Experts of a small language model.
Size: 9 layers, width 384, vocabulary 24604, 47.6M parameters.
Experts: 128 experts in each of 7 layers, 32 squared leaky ReLU neurons an expert.
Training: a variant of Adam for the experts, 283M tokens.
Below are experts of layer 6 (counted from 0) of a mixture-of-experts language model. Rows are named router (the router's row for the expert) and show model dimensions 192-255. Each number is 128 + 32 x the weight over its row's rms, rounded and kept within 0 to 255. Numbers have three digits each.
After each expert's rows: "comes before" lists some tokens at least twice as common just after its tokens as in all text; "comes after" lists some tokens at least twice as common just before its tokens as in all text. This comes from a sample of Wikipedia text that the model never trained on. Tokens count by the router's weight.

# expert 70
router:187138125124154117115135116102141151123145079133077170124084116100119200162094110104170144088161143160106126097101127110072201130145156099143122197177110080127148112084132146173169140092101082
comes before: "|", "-", "\n", "The", "In", "=="
comes after: "\n", " |", ".", " ==", "===", "=="

# expert 48
router:130170086135134203130170109108150126107120125156109121100125154141074169182117139096138097147160154108149186116099148114046146138130152102114176138103153096130122121132112156148116095120175170
comes before: " |", " of", " in", " 0", " for", " by"
comes after: " |", " was", "|", " 0", " a", " were"

# expert 68
router:175153118135177142108146071108090190102097123155050106163092120074147143158135131132157153162172168161127109068094133161053203178121166101130102177154116102146150119059131198152207133136159139
comes before: "-", "\n", "|", "The", "In", "=="
comes after: "\n", " |", " =", ".", " ==", "==="

# expert 84
router:150132124132136129115179072102136143115137077113120119113159145128130154180098178096133156096168103124126131073031172186047131114116131142134144167099120091156167067105102109225179118097146154
comes before: " |", " the", " his", " was", "'s", "s"
comes after: " |", " to", ".", " also", " that", " released"

# expert 49
router:131142140176132120124156123116134116112109072117080081133149090119130181135097145116154120125204126121125116162113111087043164122095132131119182148122147102136161178055129179154156163110164169
comes before: " |", " /", " –", " information", "er", " round)"
comes after: " |", "|", " as", "H", " 2nd", " Gu"

# expert 17
router:126145124159101171133192115106194111155114110110110083123171133105135140159149128136109113103175135136115193123086143103108141099107119097151118147103139087153117083098089152138157121125154211
comes before: " |", ";", "s,", "s.", "–4;", "rans"
comes after: " |", ";", " /", " –", " Succeeded", " directed"

# expert 67
router:096075089113151147101094088081150154100140113091119118081119220155132177178152203085125124137094120137115118069110117161119171127096129124159115193159110088133087140125106148185153079100142156
comes before: "-", "|", "\n", "=", "The", "==="
comes after: " |", "\n", ")", " =", " f", "."

# expert 76
router:188130083132128136073123153089070139130123111151111093151114106087144150174207153108141082141178119155114143140085138127116153119153176112127090174096123061200138146141139141162133167158158143
comes before: "The", "|", "-", "In", "==", "="
comes after: "\n", ".", " ==", "===", "==", " ==="

# expert 29
router:173089140150144166095095120088141139132135080149119135118110100114121172158124139130135187078165150107117085083123141081094154087073137122118154178103108081121163109110154134153118086120167206
comes before: " |", ";", "1", "9", "3", "4"
comes after: " |", "|", "A", " this", " 6", " 1,"